{
  "num_hidden_layers": 15,
  "hidden_size": 256,
  "n_experts": 10,
  "experts_per_token": 1,
  "d_expert": 352,
  "d_shared_expert": 0,
  "hidden_act": "swiglu",
  "moe_layers": [0, 1, 2, 3, 4, 5, 6, 7, 8, 9, 10, 11, 12, 13, 14],
  "router_score": "sigmoid",
  "normalize_top_k": false,
  "routed_scale": 2.0,
  "balance_loss": 0.000913,
  "balance_bias": true,
  "router_noise": 0.05,
  "scale_expert_input": true,
  "init_std_router": 0.0282,
  "lr_router": 0.00194,
  "num_attention_heads": 2,
  "num_key_value_heads": 1,
  "head_dim": 128,
  "vocab_size": 8192,
  "norm": "rmsnorm",
  "norm_place": "pre",
  "norm_eps": 1e-05,
  "positions": "rope",
  "rope_theta": 10000.0,
  "rope_fraction": 0.75,
  "qk_norm": true,
  "attn_scale": 0.0884,
  "tie_word_embeddings": false,
  "parallel_block": false,
  "init": "normal",
  "init_std_qkv": 0.0334,
  "init_std_o": 0.0061,
  "init_std_up": 0.0334,
  "init_std_down": 0.00368,
  "optimizer": "muon",
  "learning_rate": 0.00692,
  "beta1": 0.93,
  "weight_decay": 0.062,
  "lr_head": 0.00388,
  "warmup_steps": 50,
  "schedule": "cos",
  "final_lr_fraction": 0.1,
  "batch_tokens": [32768, 65536, 131072, 262144],
  "max_seq_len": 1024,
  "doc_mask": true,
  "train_tokens": 400300000,
  "max_steps": 3260,
  "dataset": "wikipedia_en"
}
Below are experts of layer 10 (counted from 0) of a mixture-of-experts language model. Rows are named router (the router's row for the expert), gate (a neuron's input weights, with its number), up (a neuron's input weights, with its number) and show model dimensions 0-255. Each number is 128 + 32 x the weight over its row's rms, rounded and kept within 0 to 255. Numbers have three digits each.
Before each expert's rows: "comes after" lists some tokens at least twice as common just before its tokens as in all text. This comes from a sample of Wikipedia text that the model never trained on. Tokens count by the router's weight.

# expert 9
comes after: "\n", "\n\n", " | \"", "I", "=", "A"
router:109179099120134133145139126114079092100108087118084161174058156098122161149099129145157028122092113132156135075099137121106179169113091135092182181091124104135072125114152138123101092112081156128119135080175139174088154108099123125081184154086091165126105092113135147138074131151109121100131126101125127150175082094101094117176124136131080179148103080115176069137162165119171142151163183183131125092092052104094172159116128164120142131086094099165118188201117101104079173107119146195114126138075107072098122119162111144084139162104118114150082134098138151117152200170145112129114141123085127086112093066115159154156133063120151093137159117100123154131082110106105111178125060180108135162091072095100169189108121124184128117178113181120105126128124072086119123144138134
gate7:095081079139152094158103149178193138065142088120183123106154153129085095163111096147189088143143120093068143192092152121124077142158143181132137147141111164094175157145151149095134116173103098105124105149134122119194124078193140159160113140163099078117081126117108105070081104098131085124089124136074110111148095099100177112184057161132143138087121081143110147158108184143169111122129115162178118150110103140181157075158116142112147180169161079182192147113169117153095139109134131163131104149147161133126212090165140116140115096154078089092142112061162168197165121137086093131173145114125094090132129100122109119125152123157143123174112191116102091201114145129139141159079136103102152132118122159118108162065126151133178123151162116146076170072122104087123121204098116
up7:119136150169179144066168162061096108170101184068170143149184120134147152134163100079104114082086058120092147161195130166094222132128156094116112103106105100109103167080107126140153172149097180083119137073168146119047138078107155096174134108170175095109133108182131139140135110090117127175134178120192139084110171113101113142111132138190148093189101105154142143153105145134079097081070156148128124115136093115113067111112148129148101093128156085109146124179118133165130109135103100108181128140108098102201103153094113139078123157143091134141145128121119177117176128104149085177095158140123214097097147185113131143105097121126120137183130113102173116151138133209154180109136117100088141065109157070144076128110161099129124096085140159169117105104150137164124084128121122

# expert 2
comes after: " |", ".", ")", " |  |", "==", " =="
router:125149055134151192139113121125136166134100069125083148126148155160154096159131059145142097130068133113119102133121081121159179165092167107124177158161159132191126096126137162147084166109115150116127159075123129135139130035113107135156131107163080156137055185122108145117100174119114117165163094112098125152092129126140092121200136159154119161095141107129100189104103146168138161127113150186145071095118107144076119174136090168102105107141124137130016154184146107095164149146100132144129175094181091116105092075175140158101118150125115125137112106132102140159147102158149149123135141161170194126109158082171102162118071126141186054106152093093085168143074116084093092103123140135122111126130079161069140128052164130171127156079162157098129052139098139131065084154137116
gate9:123126159107154163126106119170090193080091138170129061173111114100164186096085111114119159092130142103143112098160144166098118091097141098088180197153130120155100092129173130119070163145136176175194109115145099123126170098085180108083169146130109157175135173166116120155114127091088094121174190146100104156081155141151133071099149141160124119117212125134145106058088182144043103065154110153141088122117119130088164122120149107116100074098138130065126129193169079148116111184154098134114120101129101146138129121127151124110112118116119081130177102188056161148105145079145127099135141153131131177116101115221162175184120133180156168189147123097106139099181111039143176110137112114124126110128139158149118139097092143148107135124087130108148145141083093121108103168129076
up9:129121134124108115131074136098161154142132143118107213123125210154122072157137151187138134136062117167155140136163127109155147144133109148183054117048155140130148184096095127147160083100094114114120139142103173121097099124158091124109161174158127129154067091109126125095172129156126121171154131127137126107117091091114084183137124113133132133140107128108171147171169083137187180187096137091155173096083162142149105132106027165104084168156090146131113114126054130104173094077115169097130135180120165098094148092160090113147133122116145140120045161093113051106114139141122161133077137098073146107139155096109159119154096180095091084126112117171184153100045117178096114115134133134124129208175142120104140135134136075113160145106152157120138176091122170148089155049105110

# expert 1
comes after: " | ", "| ", ", ", " ", " (", "–"
router:130117176066178093139156099117159101113150143116105143149129179126164077114157108117141161117105128116129127147121153148118168126112159161104169111148136167127118135178160107095150095111106153038153139122138160146089149078123126108151137142089122129134055105130087123124134213121138127148121116156133115090160084143102133020205084110164134171110127046095149130072101143113145120141158098155161068134123002146130101149167122155149119159145075097146094101149164131082132168160092143118110121098155117072116137071117125157128170129148129100200141116148120171151153141129118179127079140148123152148105142100099110157148093135132209165101145052119069185123161090117082087103138146095092128165155072098107131149139142155194115183093196163136179161170139088118147132146181100
gate9:171190144081146135129105100153043174109111117135100111137155153150146138139103080158183089202132108122199152110163119167096108090177131157153131145181134161121135147110123095103147116121102128100159128165120152114122084098115147119134149110149152126077041141163090126128130174118080122113168088129114143156142165100151109097141077170139139155105182053089126111107058171143121142115111164163210123128121117124134134143220113102073168132194126147080102102106087084117097115130139090180135091097098175110146159100099118100105091032085055168095147103094111074090075110123170142127188127154117139085137072135148148139132106146146079160183104133159116148146144154110078188128085118120160134103141154110098070164191139132139134111124091107063112112089093145114118152132137177
up9:113146123150124195177145102109138168129156117183099141124116130113099094143163108104142172130149125118176065110176128147115114131148140130083138082207088103158146071149075127074173118108165134128063116132066056107152094128113060149115106173142167138136118110107151127116118129149106097102064111167092165115146121155087124049156077125197126131141129119133122140172160126165149084132137084121145128212148137207134128126143122114199142227165138098145183154145120170093138166178087122117123146143136082136168095090082117121109176151134156072140089165135119140158132110069101168140142126110132119136142138148144157139137111158067151097084148158129158110144120157133123055124113129087166114147102166111087153107087178135062107106103182171166108140167121089087137048066127071